Below are experts of layer 6 (counted from 0) of a mixture-of-experts language model. Rows are named router (the router's row for the expert) and show model dimensions 64-127. Each number is 50 + 10 x the weight over its row's rms, rounded and kept within 0 to 99.
Before each expert's rows: a language model's description of what the expert responds to; "gets" lists some tokens that make up at least twice as much of what it gets as of all text. This comes from a sample of Wikipedia text that the model never trained on. Tokens count by the router's weight.

# expert 15
Description: Mostly the and of, especially of in one of, many of, three of, plus the at sentence starts and after prepositions.
gets: " the", " The", " of", "The", " among", " were"
router:42 38 39 49 71 50 44 57 46 50 43 48 44 40 53 35 42 46 67 46 43 57 50 63 37 53 48 53 59 73 52 43 45 40 42 53 44 67 49 51 54 47 41 54 52 48 48 37 34 47 58 47 48 48 58 57 13 56 54 37 27 50 39 40

# expert 27
Description: Periods, spaces and symbols inside abbreviations, initials and codes, e.g. B.J., Ph.D., R&B, i.e., subscript markers, spaces before years.
gets: ".", " ", "-", "/", "_{", "&"
router:60 52 33 46 46 57 35 51 53 62 54 48 61 49 54 60 39 42 36 76 51 39 37 66 64 39 65 42 54 44 50 45 51 51 32 45 52 53 58 46 41 58 43 49 47 45 38 53 57 62 51 69 49 33 31 62 37 45 59 55 48 43 61 29

# expert 42
Description: Past-tense main verbs and the auxiliaries had, has and have after a subject in biographical prose, such as wrote, authored, received, won.
gets: " had", " has", ".", " have", " won", ")."
router:56 50 56 49 51 63 33 61 44 44 45 47 66 43 66 58 43 52 49 56 52 55 47 47 48 41 25 53 53 75 39 62 48 49 38 61 67 42 30 49 40 60 49 45 53 44 33 57 64 64 42 29 55 41 80 42 39 48 55 48 48 51 63 42

# expert 38
Description: Hyphens inside compounds, possessive apostrophes before s, possessive pronouns, and negating prefixes such as un, dis, non, mis.
gets: "'", "-", "s", " \"", " his", " their"
router:57 33 44 54 55 51 55 37 54 58 47 59 56 57 37 57 63 59 49 43 49 52 35 48 61 44 62 51 58 45 60 53 49 46 56 47 50 43 51 60 39 46 45 55 37 54 51 58 50 57 44 52 55 56 53 55 47 52 39 54 59 48 53 76

# expert 32
Description: The space starting a numeric cell after a pipe or semicolon in sports statistics tables, plus codes like CLT, MAR, Pts.
gets: " ", "0", "–", " —", " .", " −"
router:36 48 46 43 54 48 51 58 42 50 60 68 44 41 24 33 39 38 70 54 54 51 55 52 44 67 38 64 53 44 55 54 51 43 57 51 36 38 63 48 50 54 39 61 53 27 53 35 51 57 51 35 40 49 37 36 42 63 49 59 48 52 38 49

# expert 45
Description: Final words of geographic, institutional or legislative names, e.g. Province, Assembly, Representatives, Saskatchewan, often in location lists and infobox-like lines.
gets: " ", ")", "\"", " School", " Location", " ("
router:46 54 59 51 38 78 41 35 56 45 53 61 42 45 54 60 53 62 36 48 39 47 57 37 51 38 56 69 46 48 28 42 52 46 64 55 47 50 65 38 54 46 43 60 45 29 52 48 55 49 46 46 47 63 48 23 65 60 46 45 45 45 32 41

# expert 50
Description: Units, percent signs and closing parentheses right after numbers in demographic or statistical text, such as million, percent, miles, households.
gets: ")", "\"", "0", "%", "8", "9"
router:52 64 55 42 53 37 25 55 59 42 35 43 42 48 49 34 48 34 49 52 48 39 42 49 47 40 79 60 57 55 51 40 52 39 42 53 63 54 66 63 59 63 49 43 47 58 52 44 50 47 60 52 52 50 36 41 52 42 51 53 30 42 47 36

# expert 46
Description: Numbers and leading spaces starting cells in pipe tables of results, statistics, times and populations, plus cell words like Nominated, Won.
gets: " ", "1", "3", "2", "4", "5"
router:45 57 35 49 41 65 53 47 61 58 58 49 40 49 46 35 41 34 48 65 52 54 54 35 36 51 41 47 52 50 56 45 32 61 50 51 42 56 42 40 43 50 43 56 37 51 72 45 51 66 53 35 43 44 47 60 61 58 44 39 49 33 46 52

# expert 34
Description: Forms of be (was, is, were, been) plus would, became, and relative pronouns who, which, whom, in narrative sentences.
gets: " was", " is", " were", " are", " be", " been"
router:52 42 44 45 47 50 52 59 38 46 47 58 49 64 63 55 55 45 57 51 44 45 55 45 43 41 52 48 58 56 61 56 48 27 69 52 46 48 40 48 26 63 40 47 64 48 18 55 57 43 44 55 42 40 65 53 61 54 60 44 47 63 53 45

# expert 25
Description: Single digits inside years, ordinals, table cells, route numbers and scores, plus spelled numbers like ten, five, twelve.
gets: "2", "0", "1", "3", "5", "9"
router:49 47 29 44 40 42 53 39 44 50 70 49 50 54 52 60 44 58 50 50 49 51 43 46 46 43 16 47 54 48 68 58 38 61 53 67 58 57 35 46 50 40 50 46 56 48 36 46 54 50 49 44 47 42 41 54 76 45 74 58 43 37 63 46

# expert 40
Description: The articles a and an and possessives like his and her in sports career prose, especially after signed, as in signed a contract.
gets: " a", " his", " an", "s", " her", " as"
router:55 37 58 37 49 46 52 36 38 57 46 43 36 22 47 40 46 34 39 39 44 57 54 48 52 70 42 49 59 52 52 40 46 57 57 56 59 46 48 53 36 51 43 50 60 52 53 43 60 56 56 32 56 54 55 41 33 37 38 47 51 42 57 67

# expert 44
Description: Closing parentheses after Latin species names before "is a species", heading equals signs, and taxonomic endings like ensis, idae, atus.
gets: ")", " =", "\n", "\"", " is", "),"
router:47 61 48 47 45 59 48 51 79 60 55 69 42 45 48 56 43 53 46 50 51 42 55 51 45 19 42 64 49 62 50 59 60 35 31 77 47 47 49 47 68 67 47 55 29 39 46 48 63 42 62 39 57 72 57 56 52 60 47 59 65 55 46 40

# expert 11
Description: Digits, spaces and separators inside numeric table cells, mostly sports standings and results, e.g. 1, 46, 116.2.
gets: " ", "1", " |", "0", "2", "4"
router:60 45 47 31 44 65 29 47 63 43 63 35 40 56 35 30 59 56 58 62 36 61 35 51 42 48 49 44 39 52 57 63 49 55 45 42 53 56 57 36 79 59 40 64 48 62 55 35 49 44 55 47 51 48 53 43 55 47 52 63 48 54 46 40

# expert 26
Description: Year digits right after a month or day, mostly the 0 or 2 of 20xx, plus late, early, held, semi.
gets: "0", "2", "1", "9", "3", "8"
router:35 47 29 39 51 55 60 59 42 45 66 50 75 52 56 48 55 71 49 44 56 59 47 51 50 29 51 45 67 46 42 60 31 56 52 51 50 62 38 56 56 41 52 43 62 62 68 63 53 46 29 36 46 43 50 64 56 43 51 50 60 21 60 58

# expert 8
Description: Articles the, a, an after prepositions, plus first pieces of split words such as e, ad, le, br, ex.
gets: " the", " a", " an", " d", "c", " A"
router:48 39 43 47 56 49 75 33 44 44 42 61 65 52 45 38 50 55 46 44 52 47 46 65 74 43 32 35 65 50 54 49 43 52 53 39 40 55 32 47 51 55 44 48 57 50 54 63 23 52 58 63 68 52 38 60 35 55 72 56 45 45 58 53

# expert 52
Description: The word by and words like featuring, of, the and his that introduce creators or titles in descriptions of albums, films and books.
gets: " by", " the", " of", " a", " his", " |"
router:50 46 44 55 55 67 66 57 43 76 63 64 44 64 41 52 41 41 48 69 48 49 51 46 51 50 27 44 48 55 52 36 42 44 27 54 50 45 39 38 56 39 45 53 53 59 45 52 55 62 46 42 82 64 54 65 27 43 72 41 64 54 45 46

# expert 61
Description: Digits in sports stats, scores, counts, reference numbers and table figures, e.g. averaged 29.3 points, 223 appearances, spelled numbers.
gets: "0", "1", "5", "3", "6", "4"
router:48 45 49 47 42 55 43 45 51 45 40 61 43 35 39 65 61 32 58 51 66 56 37 52 57 62 60 51 54 53 49 50 47 66 53 39 48 58 54 50 48 42 37 44 45 46 60 48 34 33 65 38 52 37 44 60 46 53 34 61 45 44 40 47

# expert 22
Description: Digits, spaces and country codes in sports match reports and results, like goal minutes (82', 40') and codes such as NED, TUR.
gets: " ", "1", "–", "0", "3", "2"
router:48 64 42 45 49 70 47 48 43 64 66 37 57 66 53 60 59 64 50 67 42 45 57 51 38 47 51 72 45 52 35 62 59 60 55 50 55 50 47 46 62 35 54 52 35 50 54 57 37 54 49 34 57 60 49 46 62 52 45 38 58 50 42 34

# expert 20
Description: Middle and final digits inside long numbers, IDs, coordinates, registrations and dates, such as 46524, 1964, 20°0′.
gets: "0", "3", "1", "8", "6", "5"
router:47 73 55 38 53 64 25 43 53 69 69 43 34 57 52 59 42 20 40 58 44 45 35 40 23 42 57 51 56 43 46 38 60 52 37 43 60 51 50 53 49 50 42 44 53 63 39 56 57 49 65 71 32 61 50 30 76 45 54 53 60 36 53 44

# expert 56
Description: Opening parentheses and en dashes right after numbers in sports records, tables and scores, as in "11 (59–41", "3–0", "(°F)".
gets: " (", "–", ".", ":", "/", "-"
router:44 44 38 51 49 36 42 46 53 46 44 42 53 57 41 42 43 52 43 48 50 61 42 56 49 39 48 31 52 43 47 46 39 47 44 39 52 67 54 44 73 72 49 68 47 50 48 50 28 55 45 36 42 39 57 40 52 53 54 47 44 48 41 34

# expert 17
Description: Subject pronouns starting a new sentence (He, It, They, This) and line breaks closing a paragraph before headings.
gets: "\n", " He", " It", " he", " She", " The"
router:43 40 62 28 61 54 40 44 67 45 52 44 46 41 59 42 51 47 61 51 54 50 63 39 41 50 43 60 69 63 50 53 60 67 47 49 53 55 45 75 54 73 58 30 57 62 43 56 42 54 51 63 58 55 59 65 53 49 46 65 60 56 56 67

# expert 12
Description: Pipe separators, semicolons and header words inside results tables and election boxes, such as Votes, Candidate, Title, Party.
gets: " |", ";", " —;", "\"", " —", " Votes"
router:52 48 45 44 35 55 59 59 44 33 65 65 50 56 47 43 44 65 43 37 48 55 75 35 52 39 42 44 60 40 47 50 56 61 51 65 52 57 46 35 50 60 54 53 49 32 53 60 41 47 38 27 53 32 50 63 48 61 53 37 46 43 43 50

# expert 7
Description: Sentence-final periods before a new sentence or paragraph, plus closing == and === heading markers and clause openers like although, where.
gets: ".", "==", ",", " ==", "===", ")."
router:47 39 59 50 59 56 54 44 47 62 53 46 66 48 56 39 46 39 51 46 54 56 34 39 39 57 44 39 52 75 75 40 58 48 55 53 45 65 34 54 56 63 58 39 51 51 38 37 45 39 46 53 61 59 47 57 11 36 46 44 45 50 33 57

# expert 62
Description: Digits of birth and death years in biography openings and name lists, plus born and died, as in "(1881–1961".
gets: "9", "1", "8", "0", "7", "6"
router:52 60 30 56 59 54 33 33 44 51 56 47 56 45 50 57 44 64 41 52 63 48 42 49 57 45 48 55 49 41 54 63 63 45 45 45 57 32 59 37 49 55 47 58 57 71 47 47 70 29 69 42 46 60 60 56 59 32 71 66 41 30 60 51

# expert 3
Description: Line breaks between paragraphs or after headings, plus first words of sections like See also, Biography, He, She, and opening quotes.
gets: "\n", " \"", "See", " '", "\"", " See"
router:44 39 41 24 36 50 52 48 54 77 56 35 44 56 67 50 45 61 53 52 58 52 68 50 56 36 44 61 59 60 39 61 65 50 51 42 41 44 21 53 45 70 47 50 56 62 37 48 51 48 47 74 56 45 56 60 34 44 43 63 52 47 65 39

# expert 14
Description: Line-initial hyphen bullets and pipe separators in infoboxes and tables, as in "- Country:", "| Athlete |", and field names like Binomial.
gets: "-", "|", " |", " •", " /", " its"
router:60 46 77 58 47 38 52 38 32 30 65 41 52 50 31 49 93 40 51 54 40 53 45 41 53 53 49 63 46 45 46 52 55 56 55 37 49 35 67 50 43 57 46 28 39 52 62 46 48 49 43 55 50 57 58 58 31 54 57 36 55 45 48 49

# expert 51
Description: Digit 2 beginning years or numbers after dashes or spaces, e.g. 2014, 25, and inner word pieces like rec-o-illess, rec-ru-iter.
gets: "2", "o", "u", "in", " no", "re"
router:58 61 42 34 45 49 57 56 33 54 57 51 62 45 42 28 32 51 49 55 47 39 48 67 32 57 51 66 45 46 60 45 35 50 47 41 66 63 51 51 49 45 32 48 34 56 54 58 50 43 60 35 69 57 43 40 65 18 55 65 48 45 47 62

# expert 1
Description: Mid-sentence linking verbs and function words after a subject, mainly as, is, was, be, with, of, e.g. "can be used", "rounded as if".
gets: " as", " is", " was", " with", " of", " be"
router:54 53 48 59 44 61 49 62 58 50 48 48 51 67 52 42 51 27 49 70 55 44 59 50 46 41 41 49 50 52 59 49 48 30 51 53 37 43 37 46 41 59 51 44 49 48 35 45 48 39 66 43 47 41 44 67 42 63 64 34 47 52 56 44

# expert 2
Description: Relative pronouns and determiners opening clauses or noun phrases in prose, such as that, which, this, same, these, different.
gets: " that", " which", " this", " first", " other", " This"
router:41 62 49 46 63 59 63 57 58 35 53 46 43 57 33 52 49 45 43 50 48 46 50 60 46 57 59 70 62 54 77 45 35 53 53 51 57 55 41 49 45 69 48 51 51 50 43 56 34 66 49 45 49 44 67 43 35 46 51 54 55 55 71 55

# expert 13
Description: Line breaks ending list items, table rows, headings and "may refer to:" lines in disambiguation pages, discographies and lists.
gets: "\n", "==", " ==", "===", " ===", " List"
router:56 39 37 63 36 49 40 25 50 46 63 64 58 52 38 55 48 52 59 42 45 42 45 44 64 49 58 55 53 54 51 52 45 65 48 68 53 42 54 54 44 39 45 51 41 50 45 38 46 51 47 30 60 53 45 39 49 55 58 55 56 51 55 44

# expert 21
Description: The or a starting a proper name after known as, named, called, renamed, re-formed as, or of, e.g. The Domino, The Hollywood Reporter.
gets: " the", " The", "The", " A", " a", "A"
router:39 50 47 68 48 43 49 47 43 58 52 52 55 52 46 50 40 42 44 34 51 57 64 49 50 54 51 42 51 49 57 41 53 49 56 50 54 48 49 44 47 56 53 52 51 41 37 56 52 52 49 44 60 29 44 45 33 72 75 69 54 64 40 59